config.yaml
hidden_size: 768
d_shared_expert: 384
norm: "rmsnorm"
norm_eps: 1e-05
tie_word_embeddings: false
max_seq_len: 1024
max_steps: 8973
Below are experts of layer 2 (counted from 0) of a mixture-of-experts language model. Rows are named router (the router's row for the expert), down (a neuron's output weights, with its number) and show model dimensions 672-767. Each number is 500 + 50 x the weight over its row's rms, rounded and kept within 0 to 999. Numbers have three digits each.
Before each expert's rows: a language model's description of what the expert responds to. This comes from a sample of Wikipedia text that the model never trained on.

# expert 20
Description: Commas closing introductory phrases (In his youth, Since 1995,) and sentence-initial subjects such as The, There, However, While, he.
router:529486420408435394525559540473420533562433542514429554581510493565469547448556489538496513499475548485518510460545426418419504435516505481466538574544492520526589431527486505429575461556507532438482523528521554505471431530500579411439458510506494573468445459482491465564452562511520507546
down0:544566410495557477492593476443408516494563587567475447494471498498451561536510513466513469486524546394513437455515567457579445471613462537412507385475537515519522405495519448577472485492558429586560477571563509508524611447554467468413550473525628436431526548472507505476448507525478555440
down1:507616525472512490467488553459506560429559514516470494454525449449497563530553514466499446457492511524504488516449577470540461495578424526397563488483587473542451519569569510458433574528460483552518377438411484431613399607540465522501574457420470417547434470574507512530423488546487477372
down2:545576482442542570460430538519438410535500481576447588436507520407547488475452433573526471550493520485487495596448484546463542439504579507520410545466507399454438574454510496482545476525530510451545499514523562611452498492457491573494464414494504520499491502555481509521502448562501449524
down3:542494515587346509544432420526565502567565489535526465463534454418448544515516507549433428565421450537392536525452562449505558498521620514509533456428616478462561438509507499405510485464549519480485540527560509499478501493466468478606509579510531493545613570505548519399491537503555475478
down4:424423522490611529527505448480482518507531459507588522485428477490625529498506489504549484444428525432527531485501534514553462469592525436528586438484540561422458577538507483506508455500363454502440512522420415597487518532472535537463488553454455489471493530601512606520537494476439501443
down5:552496543567449613466440478472516516515505554501507544552502423490524398527505528486474471491368562509591546511503498559428450489518443458489464457512515580564561405600513620424473440492527506610484517539413438608515609458566406490551559575524503502497550485500441568463546573484545479512
down6:589519494460468480510460498431523470439538458548502426387467451414516501536511465464594476439450439567531535515477540563595522463509547578511533494444479469400578573470472523503580540399495425547526563501450548557520514498516424513492548485442574537421458513470594486465673461470510542495
down7:485626527482556465434523546507536534589535472509524401552538477521486495600502583447517449525532479453475416500525523504553493458509466489450528573439509594468501505565519478456563486453518451512560438468422516517499436563457424478525458440581435423557585434505446404463457460491440508524
down8:406524515401467404553533522547510588478426518545557420533492562450511530514499528568504424483532456544474603576532476498496482442401564555499403533430481502493556475538544455437444482511413548554426512465473522544459516488575430529478547469522471605553537455587504558528439485553512542443
down9:477449543427494538473459498528450446475554573477463464432588566471541379603577538490543419394530448509409497476460499483446497454496479463514490549546527484466579499576560523460418426504469493480545406448464565491551566545511451464498524536593562438438535445631459389601466534524519527507
down10:494484568537441413415492551468525447489420535531440514446516516451418503495493454441537437546436463514497508509567609473548534494529581598455560409514514562520500560503492554520454611404445477471538509432515552507445430499574490437483583614467552503463491466607468469548525407575539526388
down11:432543507544492431624486347500455456517479502511512471505458436569402592459484442580438459677535528540458535530534395473491479512411534510538520607473489544559505551432510467444513461531531493488445519429469521588468426485571600484441467469499541488371545465538448531520545498472539425577
down12:611547512455474453477419474549505534529568497503431467523493517549513516388542471499549451453529523515556605616539451559586585551583444421555509565511552491437561542544490495423544484586508474599459472544553585455532550503539437569418560496441495586523451520453459529513515520475607429521
down13:452495580455480483400506535487509485534401393574489503509505491505563531439480468539546503399546559431411598534534508498578511646480444442558504492511492554445560517583486430529513484441446462610477471447409483523515426487469560508488536522509555553459515516574562530426426483472551557476
down14:552525402461477565571430501497387476511547566559486447356517609431495522433532394510495521533552464507494543476374484498479478459452534435493449507560474505546484451515525472524560482454458522619403571501520487503480496488490446443468517390567458578479387433489500451564494433429558463528
down15:423488540476473459551439492556577474453465469531595509484411460519520419608482439518391497531451464568510527505511450416503433459445534485479535478409417509449552472419531474549504513544503563490446447504471537588490501426501429560360431553523520445510462482524507529476615444499565470461
down16:462529479534524508525529583534450440482558412447461470586588522523514484466543518541457407523489561461608535555613436461479531534428546453467651531517443571518432518459468497491467439477442565565520449448550494558449533442554565473495473505563532553421476499470479565463508523573465499502
down17:493557527486470510503483430448466520433422570475493518486516472508440516479525535501513554452437541464571518495483537552507499446547479520533511550576513511509608457473464479516546538567491479528470506529374450472424495541555513476480496564531596492534572512508526634545493577417464476467
down18:386513552466511543530471493475600428485509456407570466502468477439447559485513491529560428572444379528454427601552539545453493520491501563535403482498465427462451512421468472475592468443577480502441606502521512490493495476480490414461444428485481510450635623450510571521546525495558538494
down19:456552489507545445555494484502552593562554440505505401485404529552460447571499503472521491551519584524508422556511463509545482596451442509436465482392462590459492522434425510568484492500471463466474587467480552471583435589503454582441521411455359481518457518466525544404506423490538547479
down20:487442488457454527543453510507509551415483522569406458602468409475564549575511536478563511447456525553546457477519473495548438456581544580457558545467434576400497531493365535511554566563352444563483421518478533403493470475484563421368467517444511382515512595540460607561533517461458486467
down21:514467545527470476431500504436498454523457602518500603575511582530418516510433422443460518517508523496411375508429540572495500561462514460446428518511459505463505454488455488439587558515503537417563518498534499459512474396459415447432542545521487513420516472497499516509527504438486629491

# expert 0
Description: Forms of be (was, is, were, been) and inclusion words (including, like, such as), plus surnames and first names beginning a sentence or citation, e.g. Stanley, Dixon.
router:470504534401516561418555473436510459558529552499516515512593477456459545513557537484512522462501492390423580460447426456418498506601573489562474515520479465501568465505540394518603538397468498489454488438487518510530424530465589529523399427417508474473456522517513553461476507447505546459
down0:579533498558591493487485479540531575505552484528531551489514433487487474517570410482489418504513428531458505523482489590474415429463486498526509563487465468466444491461557492497485411560463496596474501563478449535539522439448561509566514513490511605503561561520519487489422583473559485560
down1:494490544439548415522544585436569414513451421549437496518432500601540499572439491395521551465524536401517535588483537551551405514528523456495487562545522587444452503503384506556509462526513538548515542549479427474489502606495405502557486595560507559473470392475466462525512460525538501476
down2:538510427549388530520661517472450510575475432478574580458525468474526509466516508534437432416530538471526487482430464431432483476498562505531450416593557449545501554573525443561503476471477508446480483592522504515470524525458413561450498460469564491430539543469541550638541449488445530453
down3:561534468553609440456517511469509428536503443438504449475440614550604534559447523494530492519548525441571409519538452549524471503485432498531547487521366478515467450468506531562400485418492431457539515415550520518518509456478455548523537438551609512475548530553556500489432600496611487563
down4:534511476489483458481501577499527552482558381549398484487526552397449590475498447490381459376562569459526472546508493469542472529473480441475477519507527603547485505518532536493542483516545491532559450542610542531388501512432477578459509543573498545576524491505480491457477373512499445457
down5:502609499506416514603510445521529530409507491592546494467448491494494440497572466535486423496503493497485443459576550493546425531440452550469556441513503505476525521509426487472457577515562440574467535531485550476553510530576438497463527517477464430477530554495384473492510499621460509475
down6:460518472469482516594451588515544542463481432494431520526531489463535467500461465441408476579550485437500450544499481468543531479485489474513581536464440586487440510455534491512491543509424438507390476485460474423485477571536427496411502501473514547540486497519494519480539478511552538586
down7:478437527572503478539521570467555546427507543465534597466434479549473461481579601501508520503542463558456475521504541432538441507503471530484483437501426519503487613492520580565514468519440519475527461490426516541475518394536451541488472525500603485592512367426436519495481478541526453439
down8:494443535469390527582538545456517495459423515451482530471466508415468512537458608440526545437550492580486437458513480504506466548557550547560536415448473443434524466459537447529521461450505500455531462467578554448466577379511504422496519503488529466512612489425406508534550502507553546523
down9:489486369465593464517482575538527404539578587508539556420475435525566503489549516490519476475443293543565502514465536452461510386413580621555425490473525533470534492568460506462501344480484521465569464478532530515476558549481534507591509581578533482506457516479610495608483448548527471464
down10:450456517411560515491474567574502557514530513497501557482482509554477495501578437550468501454472554492545506511433586447458459567475460545519520527426642549530497487470454467471544555488446542500492499433496529502478446583571527513445591449453384517499478461501552537520527442516505525516
down11:607472461502449440498411438543553443484442477525469427467524512539537504451451456447469544459431560453500483481502536459461437520543476481577431429457522540431530464489567417538487577535553481602529528567527586502453490603582456552575551505404499465557526473516431483474552533560498481479
down12:545489492614465516636515489538446450470491503467510464463468470526447514510482563438497530498493473548518536469539486514505398422422516468449550566521552463511530438465480510439515555505555611388561575497466497528487580521479597441523513531530492518435577469525599505467500426477411450519
down13:645461551531456374474498475479515480542541526548456529444478490571471574442570446554488417450457543537516534529501516430483459568496512422468459585468550623454500479558537502441450447494554448484578446545550501449570545543442536556514483496520499482528523546537518507541516548534513473605
down14:489550546468557492484553529433507501474474525488403542580509469417497457504493575387489451521437533512445524426474544513545567517550484587590489512508417516456467542484535580499450500497539519577524451426437443485526529452482480497433485462565521512565463466487464516527493558526564513462
down15:501540553492415433461551517519534502543513485519567534580601454547577582499544507453400453541440460405502524579460509381442539499497566410480535589460478574463494572428437541508514443530544489541563487485494527513571456446452468430473406533433606565488435538566487502532478547433480466519
down16:464407497459429496545464575544483536614501422526491570441536428474496516603420427461567470472454537458545428552485499526452533474500554408478399500510578462462423561548550473574546456482551554496527486488544584548506421561470529491562485538580496560518538462576571525409479468496601520487
down17:565504416592494509467528472516530475484526495543583574511587553547466511450525523557472629568509666506479378476499472459611506506513484507486524452470466519514473404601466500513494457467484451537511463520531526454554475580503459441414434512497449491487502435485560443514551474430526527528
down18:480486452530498556425438581530549556420486510377588593566471547640476526553550457571549519508543402541503530477516521524465492456566424457491542362426443541474580561459627522597541460436572418428576470513498565505536493498509448449495535510517462465548463457510481454479442464525483470501
down19:465436536539569536461498462468533490513490441519441448395471505480482422523590491502534456497484479545510472511474520515470486426452479542506393538431501570541579514486605579501564489475556565534552488413539463493510449517515530489540547457469592506593481475460553544474516500552576388568
down20:431571573388491590477480430529514469486480429465447444584481506444549483522379478513519531437529491390457487456517572430425557517462553455511432516435506551523451504451535500620434501495460466520493560466483421518571452463553583536476497489560473473464459582485470477436508461489509464452
down21:579449505494440556594460564489483512469445517413501543477464518486542528565577497463468406483508593597453544503480538441579421514455449503517548438470363519471483501540470487463560431426519548501518564470567466481436484453561462385574473488563475527580538438534435477533494531563502506476

# expert 54
Description: Nouns counting time or people, and violence words after numbers or articles, e.g. four years, months, killed, troops, militants, attack.
router:590444554480521564510611487469559513573585582590524437520499467560531472546516511540546496586486549442500464418472529534571454421505483478494516533492431596491511516509475436452499439523387535510484473589508558422499581516527493480601579500468447565473494410504467520542477554521547523519
down0:575439516442598521523498493552477547513513471515565528501408477563392613390549490511488536559444479490427495505435488439523425452425599430414517543489528507542517484532471429534548477512475529397501472555574416479451474442519472462567459543506584418605528481448604448471476473515452506582
down1:535452576445541597558470410452534448547465465517541525578510436430499526503518512523557477483560551472431493589485514535592442564509371534533521462501504535565509521486472511434528572469411519499466475532508567574489422524455417476512434558471557515526641508528534452527389528538510494495
down2:565505503560485538466536468450475508505456409409462529493465501569493598458573501496463510485667425520450501522555460385525493453501474488538566483472558506546457509533517521416505636464518516431494530492451435579493449495506524354435527494549520479563521480405485525517498512499487435559
down3:549488491515501459543559488547500513510547427448577468554504566427480481541528531541542458484475573491492452610472516462540513442518491537445469480474577529559474559475469557478545468494543536435456485545561493534402489589456529515456421468486495574489453407456430497447477546562562413550
down4:482510486530463526497523433410424482489504588520377558529512505485554492574428456490474545473572469448464450475470535506468499484498384521498556503430509617446540517541505544375480463513458518546504471514476554516523520486575494568592512458399462507470607442479474550425417443545566557466
down5:565426521555454492621496482565462536477503458454484459557513543513503469485482525528518458449480507429467437450516537538589472435507558564467482585368508558480454588547494482440519516579504413498525434479561555386565536554494479556501550445500443469497537435452502528476474476540507410521
down6:523464430456516452450460472497500500498407509447513558603452545483637483453486492462446517542560435463461489426550569515527520522450431569539504460503514387499527520506454506503381534461459552583526507545461585456602462513441409500405477491476456489519422563417592613483478410458445384435
down7:540536463489486517419441481478481524547434504499539480520640528525489534460492472584526503523438469594528538544515508486522437402493536515515502549529604451438510443467454438555634466514477519517512471472514468519526438445390516417404489540460530511561504495622502529565469581476537558503
down8:627490470509425484451507429480570493451568457492560470438539527440466521407554458468450468494549557505427531422470472537469574575564429482469443436445483560520411469558490462454526466580512450470595474505507546493544518447539486508527581517511506518453362445571580521454490524520494432522
down9:371552551623518506520447512465500466545530480490553475458490539547502575504527516449482544458547517509521587543477538482465561420527446510471544506526451513490478468458491499471428479469488446409494572610546435489635543522497436527510565481547404450541517580482438510490472459516466438448
down10:476618496519444578469490521449492436533496501503499482457508522474492481532518425437605613462515552477479476510500446450524456574432409530565491534503528496509427462480534512465516485488505478447550516462534578575546509489531497490489507480470501555470489542536509528471455543470527511483
down11:517526489406509516526533452513482509547616419502618502494527393519472515467500628440433561524500485466431438530478355542505420473485522465556490471500501548472480508546478485491527589532507516451513415454547493496522446551583475458442536518502464462368495501519511446443506449459525530564
down12:547441493488470534470591491514464466476460499635471440490494520507500530507565477516525485495545425497467525501444491492467464592464510588450482519564509485532536546415500484492551490514525584512479581411542562477559561492472444503501450577578516467556436504512507499530605528440497477493
down13:469496525506524375501424522432540572470552508519453522519599499431608551545552504370506543468614493553499496434454508451513498466463430523548529433580474508510514531519482474427596482506476534513562459423513421537560525495455514519524422480497429509606529562523543615503404535474498520516
down14:564506418452480397411559487488512488506499537475472496520506544468530501537592518430594539464486371457451451538467466507499513497490465544512553523456569520508488535472470546448466440437530483572616525498515509457540512492541490500526508544436485491490470520564420460484367405512491414459
down15:464530477532554523466420499452483496556437471427596583482387571566524536412537456515445492495590539642425454591547501528516425468452470392543515486456521413515607477491509430588455584499565529487496448518568467499507435536515512543532513450496435517586405482501424483536427542529483513491
down16:506495552493501556442515428489533479544575500485500559461466560412539430548501519444510502539448557480537533504485511534490480525485501461472502463618484540412501539553433373488508488506586495514473557464454520468507491504502540424447460552505562513493459551454615486540522583493418529517
down17:426501499461459542600543575460485477469473529457478580508573555461606591612429527514533407494498496533538610500469462430509550534501411537464463578452462508418465543522566558545453523528452475539493544585496563496436482492461479496468439541539474508469567474477554414501514452468449558572
down18:451568500520592481541405518445441528521470531487458418566517551526459458416461586523473555532554474493473479489467453569484482610492602378436587513422499538566505433529600422558591508477413487418465452582546490546473501525478468518506515503383521543500543569584547502468449544451468475529
down19:552527460554520487445520416511470495590472537494599469477530442481477455504475505476519469536484546517549540608496461521525522531652541488475524506599510532497512461538516410440516435468548487485445545463526513554517499504485446490537499557447512455510539550585471487463399454479422483459
down20:495534456488458468590453411533462469497561479543535453443475494567480497406515541477505500505588534506555487564535470511531492584558503566478415503500560504553484473580527445530479440547448557456567499554554525581485503578559403487535517546399540467498467462623457472528496515527604499496
down21:525536504371528486524444523487458425498578461517479490550504445513419436514505533469427651534560426579578473490505530605536488443447486581565481497521519430483547488563490471497444633497500569412492540506533484587479438475473485428581516509438533475601510545514564533472521522561498504452

# expert 25
Description: Surnames and surname pieces following given names in cast lists, credits and rosters, such as Jones, Singh, Hodges, Newman, Kauffman.
router:387550499536484468523469484463544500452448593531480546477489576513528504406482576485469505518515515441495532506545470526420478454418503561468516572528537401474559533469529515527510509514485502455572479414478514512522448544439431527438508455473488579508572518533494602521370556509508563466
down0:631456443477478522486434421465501568505496562559511420520431561468471421527437502492522529472466531430509498465500573453501645493449477497503490421442520463399476486581517540535432549457531470424533478457471582486520487529564490402587450487515468422528442503466515501518476433448542545505
down1:481487453541489470502466465451489532580551500449394515524472551440433454522503563544407484533502423517509536478435585452608502508543444478475462468544472519518462397544436499395475517391456469467535535481423585471555444502546438516499406497426557532515495512556546560491441499492459536533
down2:508530552492454448497452528484416521497531444519513481470490486500407496528548462517586570404453518505572486481498498514555535599533556523466495508477538443452555468449424560479471542390439528501510479536544538489517566461431488430490558510638560439468487479449524537450474516409441477505
down3:573415526519450468519555431517430497463590464448553498567461611513430489444475482470529458507504463460547479472436488494489545482464563488556479569492515491460548535528458541598366477447478491512499474561552505506513419498504537564487464567454470492536541563491476489557423440425463480422
down4:451512451484577547486474499483463605546522447515542422477394466552508498557445520518506493535436487479521487379515615535531478590399521393424468527579534466549516506550526495539609501561544430476464510517467585550480490461567451528493484422506599538428435442544456476507547507517508527505
down5:448493560586554504438500468477475490473497488464488515492502449503544486418472512493564478503524532475513501424533516486492583426429569462496564473479479451484472466552483516499563501577582501482587507549514575485530479455567556433534463456456514433456473533501457519481552436449476524538
down6:517512604477513438608505524458539518476430478566465585525480465483466505543470507457510577462551505456485477402384601543499559501446519420530479511508404492516443544556503568471527466511431550456495480408524463492442506435464487489529482457437470518442425438491606590545483534449367506524
down7:419469466532530527639471526389546531502497586510450508448537502500505458518435470520440487553478499563528552490484531548489526465473524538561608489467510399512422521507491495587532459502419536535468512483480434503418598461536468552503501478435529541524458505483447463497464515506485541481
down8:565540412522589540472465458480444445550502552501587539476576479550560532460505454474519411588550539483580518423606411392532448560496479431434470451474469460532552453508454494574473543508480471506544463580537495506548459487542455441632481494460520435512522511435495596474538408498476479596
down9:587607461544511537453476497572483536533497415572522561475502516476562569451497579567562436504467457444512454542473478514483452471436499544557528457556418480437492606529454476583426468531588455400482582513481479508511503551449570554413540542539564480453443434460591472498439490421521462457
down10:497412501526612395467491574553443588545462502558546470409436515572508461453463430364496502427511487487579480572502464552599625548455534494532514516506534488471545634524587477418518523522455481491517527463611495542598500450545506511545471486576466459529479390457568512556543441453578497570
down11:563487428501503474430509488467455613571526514451536504547453460548576492414611548563503475416527499509576486492524471482633475530473493548504456579511466538535539498537500451538478584555516471474408534408545534433404484512473550520507495525558441507551489491525514517472524491489454509450
down12:479540563511522527453398534442420543537532620524554434568529472466471525422381457498498446491586507474536602525563508468458548435526427529496477454495497438525428406395504637426524461449531592631520497454476443526513567464460491531526494500400545445518542481410440589439507544502554481482
down13:505494409458475518479526473450534512455509426475479492416492498411487447449605497539537540526407486484469560525442454482572553523493496564547480545534535556554542594584520564569502599491552546536406518472563576441506483479522454510456487530565538468448501516410461437590456537432546489514
down14:593494476449496496560505536450507510571527577585438472540456470383560527501451479509453461555520489538516495534540523492565476456534455453476498415416555483552443533502530523508572487338462600560586428476478423493430520564465618516491458474445467546578439505491349501578594475485532593425
down15:482416527421440400457578445484454574513516470462527500475473547593603491489512491472518427502566510461519507578489476436449478512515512460362496447506465526520477487577568544536464520521523524508507417498511534446517446472548493504534571498535630507460590512507512492564436385450504521513
down16:538407663490518562477527448511585427563469463518507504593581481551556598565458537527558511483423565536517412535508460557434555473449452541557496449454507463513544489561470485536550534462443508507502453556459439511389569479419409557545544601533500573573518440454458459472544415484467489465
down17:501537430428548579450476579589480497557439617526511514458500533514444528469537432448526508448569412499479520482460473539507469559434490461585518516503429427508477597470474575532493518520594534508542478524456447522448559530454505565536523462494487479606568448502466431458487510508491593531
down18:473572404550520474465506535518463541513407523538470521447464516486648507474496463502499475432430523426544512513455495456539481474566467546486464562626517559475593500484506504580454559527581414474512517523514603434495556478443491492471426486550465477514510470570546522520428659550558518532
down19:557399509555555486502642461415500559542565552410578510508518520501522504467524491463545492551547627466452492498561463495446568448548501576496393565463490484420538580540579525489580511520541531389486419468466475455530517476574511550499381542446585485526421553460510590479500535496491462541
down20:455507437459457514469487458444495561503511471500524492481487501517582450449527467518441489590553407391488482450420555476466613525502428429505522509454516459496501599491443552581555475470503442453587474489485551383432552528452519490540428496517478512548498506416515523527387549499513607489
down21:608553557510557479464538556512466428529488418496535554395421529469420543481481449551504564495532537398508531559499539460446470434500546491564518395612412539401531495506518428518466529470419478526490521584470502534544443445502459499516459487505550438510480486499545454507509575507515530501

# expert 52
Description: Commas and sentence-ending periods after a noun phrase or clause, including ")," and '",', plus "such" and "their".
router:574437439484506423512435489594438548492509516452466474463526478556461503520577456568543477535563529462485475444518546551500570433469557553478510420424573552479568457585523542476560459494538482434576520557437545490438440384478532420414472443516494472498416486586558465459498417455512533443
down0:417540546540606460476496580566398539501512503537558478499525553514489534550548549452554390543450480534534457469592468568561507513531428484525501547488520509554487492529521473528450500506501560591431436564391615564483507460481523531537506610529546534416546495524467481531512517589450514497
down1:512567460557538461580551547535443469419435545501512526471470552522506568477464546515413454520548587588557576516419609491513496516530539517588476462496471488495516547432453465461479444499476362493518564578530464448560504612531579515448483449470546520498583505492478563433491470535526423534
down2:472473523455419565399591504578524568469536493486450557496464509486471505428533518501495506481452480510466563507544587500536600500525546485491441513509522543454540438502511478480418502558510518521482556466558438396518512434475535489466484386531533534542474506526459491466568540522561395513
down3:485453523501467480481523516420448451535492538518452601499437440575470542475501452500510501479425535486478541484481531611468410462475492560480595415491472459552426481581524578477467547620462471530617484501506512511561497524541525500517388436472543502530546508508464499495502458517516481526
down4:558507451507476483414522486409508476469513559537468504612434452545574523572425561459496437489482638456435487512464508432542480489490503499560443412461458499486429474500603513408434542465497488568517464545494458488497472426562499626472495454429534498539527530546536462470562520520508468540
down5:482569543400519486440455481507494444544550473452541465528478459568414497471518445429498563485540486490503461528536486440435547465447454550492461602521546562445497590522542575432526436578600425504548499575528551462481533537511549547537549484518530364428447485506485403482514547489559497501
down6:479499563532482461519542458568441479520474425500450584489482429426536534439511538606469484554494486484487583489446497471501435465408480472492545478515555531553509460512455545450564538483462532437425498564542505545459533397496479612512474497492504568498611579473501579485546515464475445544
down7:562530549477523537470518460551463453505600489553480498479471600518449529417527464482476486467453403480477506428502555535417573530524507471434480484507453551471525437507474433446507498533509548495544479554536457404475521606523518514508490536533469466496481424554434413543491489532527467484
down8:431494561503531478515500485460534543431470561423526575534509494413487502488528504545507561465532380457531581561609480536535522579482483388462448577527481573474515462541482512459450553584589418517472514434570486532535508527511531442435489470500573545393443470590511502443415482562441427480
down9:549494509524443562460497450521464614446428512494566550511486537500524509510505587522487519480487613566513538572519557541517501449409562505527490555439524564459512527441438547532424537443524493507543487546533532476623458532488434536536458563484435489489524430503565435653522551512472630425
down10:493533512504499409483490544521609492472458474469562597539550564466498556439460457537460525467489609500517512463513538508511567407593536507505428569508512504455476522475536411537595562546544504466555499578514535516541499430463386462535449362435584509423430466468544539476480488462448566519
down11:505599442524543455446492466518463465463532497494575475525478461456543565551533539471585499475528450521501526523514450527513468529476484514563400530561480466465504489595545443486551484505525458593474437501494525586559403581506486521477368515500499583542510476442583535526500485455518532593
down12:467453418524530453467484504414552487455423519514578499502520454511564504546476472510570442478600497485564383544451605512499476437515480510508537456542506577501532515504501512529499482533559514469481469438492549531540454525490445463462419559504475477499528617406480565475513487439548613423
down13:502485512532410502401439461616513467530491445513463507530572451541408468474447511555501476592402466504485454570496433589502522530499593539492452598476536527537518457530492549514556441574500461577564437569598443476453571469434538442546524521498527443462487580490589535517460512474430477451
down14:443519515504402606515542477533435477539623509485528485374514449493474442454437504532527532471425492502555501568429507392544585493507471497433465509526480614509593471516489473542497390482508620460381591467508437508566520540501455436477556551490535568558468484536515468553461463423464531554
down15:521528556494567508558447578520434466552563528424558466512447522480500482450476561493414473488435514543517556521435466490568631497461476507553492509467496469458451521493508470521507564391424419517463557636467563430415464440556503476442506502546518523538516555501551495512525488561444399547
down16:520458539525436518571438451505532445533575468468446492565461452483519585436421571533452476565469529494452562456503437422546545387494566520466586489445473536497549456429465523548566493495537494366555474515498519440558454486494481544466452605479570460470535542553493560473474488481567555582
down17:491494458506500516530469587467473401472467521567553551515470502536526448566555438419500505524514585472532448500522472445460520443519482512499562468492536482485529503464499460468505471500482468566554561553562480484591498592557526618415471479562482493481578515514530578468457494572551583541
down18:474442555486432572549486463518523549458448553388518563533498594424513496463543511498498565423475486518613521500563592492522535538498505525582549409519545491486467608498423472478436499519549473496563511413547458490544455510652439576484483425455474575478474549494486517479559471501480447446
down19:370422503527483539495562478388478508484511438569485461517548416525458471495483419468511494501580533384439426490499594434547462434492529511526563512415509477516568502519483476480501522469469497499516479447415579501511527603352503502498510488535463492505476518476643519493560421466485489436
down20:555486514522433507596397481465545556575582479500514506533424509527589454374490589434467496506481551527484518511463535427525477487490489511519434539486582582540460494516530478592502426477509582502523525524549444473585475452429482578434543492478529447525408482513525473458465583457518461509
down21:490515473515475482560367512547578506595561503411427417563586537470460420572469483444606477546497505547500468504536430425493551506566514528565502535580443504518493466524538512509522572505571520474494456473460550413459596626465527469559513514475435604506430461463577475420526552493558556531

# expert 6
Description: List hyphens, en-dash ranges and score dashes, pipes, plus/minus signs and position codes (DF, MF, FW) in football career lists and stat tables.
router:510399522580485565579494587447612498494495452510412439459630546596440378504446460545433514482539430544474494422452405560490446497546472469597498433513448471470583495552421594401416516539472469545521485549552472612560493529507546534492521532473549499492524514513432459545511494455450512464
down0:452437497454378478525664488564535528522491408465405475581479511499473461459494474439486521470512477498599593475505440526524457500457580502558529482490482493565428416557542448453512443636505553471497592525540576501506485532452480492456524467527447550522528515516439578489495434516483474459
down1:579479477426487522471491446522526436580561506436476521420421479529586421501534598538530455428494506576479507562546443585521471535540519507571451466474504447514545478472466460501525447468580472528576616553437449471528488481523558599526412465522514544407441542570566495568452566515455508544
down2:451535465466557577452588552479498517453508475531568571534648579514498509542550478507511611570575503599534544459461431529548492521463472521484522489483517541563398522528460471467453432567490465444564524482532531375555543535486470437554599434507463510542467446498505610506541458557429485510
down3:456482526481463566552474546503541489548516554499515524466484538367450499544513551501450423520481549496457504507411543449514445499459560471532473502452490485484471469502563553545604538497418466578563455579529408475495559517574478427512506447551486515483466592465506509476396575526527541493
down4:474388507470536543525488478436478524525489468496597553596454456560493422482486382505573426429515532514583467558539518471502461478455409483527473513458554550529577531496479539483487549497556541631405532493441490450606514551477520508547493446461497447498514454573443420497497561442500395555
down5:577479399573475544501402440521583480473494433533408433468512475493602473505490544492507483446490499508473382530590512473546522548477558457495430429568425441451462525484466487499570460470537492451499495490521539499480462467531443577460364500528503542528557585448504548585564532517472435540
down6:456439526516470508490541525511598556402520438496493519448512502480573481489584441456522525503524379432513595424429498532499434553505446438512562542572510485571511528461409476433503436451469510495573498544463528545590440504505482544610466473444501452570467500535500507496552411542561569473
down7:537461369568465561475410545574494526492524472419514451509506544518489564419494443554565497541551442450437469428517454403478542574544470623495546491476582428533532456577578451549497439454539480459638451517444524590421524481541504479426540454392487512556483445469506561522419536502511441517
down8:448518525537468546500593425476489572428567430477487466447399535497439459511503430396532525565481464573532480513487435397488461494449482576499494468433500428488436563436601489538442504524459475495475529478368453510612507568518415432358422412481515551496562502496460552535461465467431558511
down9:411473487595524528499508553485438566544481526617506578466560432427448488543504507616477430492554447500509472432458494542528568502430536553506467528469550496522504495475479565506564527510514479484439520537408552566530382419528529503525442487472477466519521512488621503506548476592503478464
down10:379456492458481464370401500503554576490474528489463404496596503534497439490479562443495422591421568470508457513531500479467431582422615532469473416520475457457512540468552413551433438534515496512550541556510508533611426494520399495394507574536555495481488479530544448397501517467619506460
down11:515551506461530629574420539529557444554448499490504550434480482436535493543467549577559565339523529416529459373505523399519435527445540579491439497545559446503447457446628457518515502473512473556504461474520464463460532465522568551680492515518456476498439466505489483484527502519486556559
down12:570393473429547507579609506470517511504476503549544540369541594535522468507504445535586457542599597535569492472483497514391486442608546470477594537507537355558505475477413562515467492530455465513482525555559504420488549555403534436443559474482493583516466500476482497433466552558477470555
down13:591492501530542490531405502464437520506510483506536526413464572514496446515519591525465563485493561456595415426607500428429507493531485417505473610536539470524510514405587489564511493491433486503472420582474421475572455487530473502528539468459493454494544536467472472424554491467539538438
down14:446543485450480520426419579509502461471589501408545413516520509423519509516559431574553465566416566457471502517472498440524528482527579591475539609512408485497572549436536494461490480464519552523536468538587535527423580463590449500496517466398595542451495503435559479569440391565432549484
down15:489561488487497536480465527514421571499470513559581535439543536500447518490457405536511530590437534554423487567454547565628527481501407488458454480482413522536459579435416480417440429470580533458522442422512466436519514552498469450507470485469500418571445492457467535522511510482525446465
down16:588554530500610484458500395526527518546533540441471541523471518402466501498498565574539544419465515464530580513554532510526444409470442549575508551418491454515541531481494473425516529587431522408531522521498559491503538508476643524470545425446482513473455580501558501511430541492452535574
down17:474493475469546493502534486469504502516479377571550469477582495537554519446481522447556425495576405439496460498441497504458544548430616574530499404496468545503446522516488452504430492510531568478519418482506519479533525561474518521452441548494482440518610381464481441413461456537497516536
down18:610493460511497448502471420546496557543562486499520518543493527567450474535462528522434570512416506463449440469596536532504402440540612488576513503513556555473576492509544492393419498507524617528493420627496493458431449450419497522447517454479384459539408529510415536522531460500465466460
down19:525527571474466520576585519495566449528532568557503500555433475548483526409493519544476596552583560467490555463441535474481562463449577611489549542417491479492465490557429621479525538594458572521490492442479557478420465622491485527486484531451474521437610542553518457478493572522466492568
down20:593447541436497447567505394531552577540506538476561507415514533486482484483520508479534592423532570532571498573331475412581509568474570372483432451469522412456446512537478517519517519532433541448483482422416555483497470579516562535432547473618475508500473558491440512476505598508527523457
down21:516491434563471401491434584474585493512588437466529436482515485468521452399563536471527574494557455525458530517447429529463520557521468478563461547500439493517554448582517523499482389517383485454480395513525629470510511545483461494520547486461577388485588523485389497479492537395532470572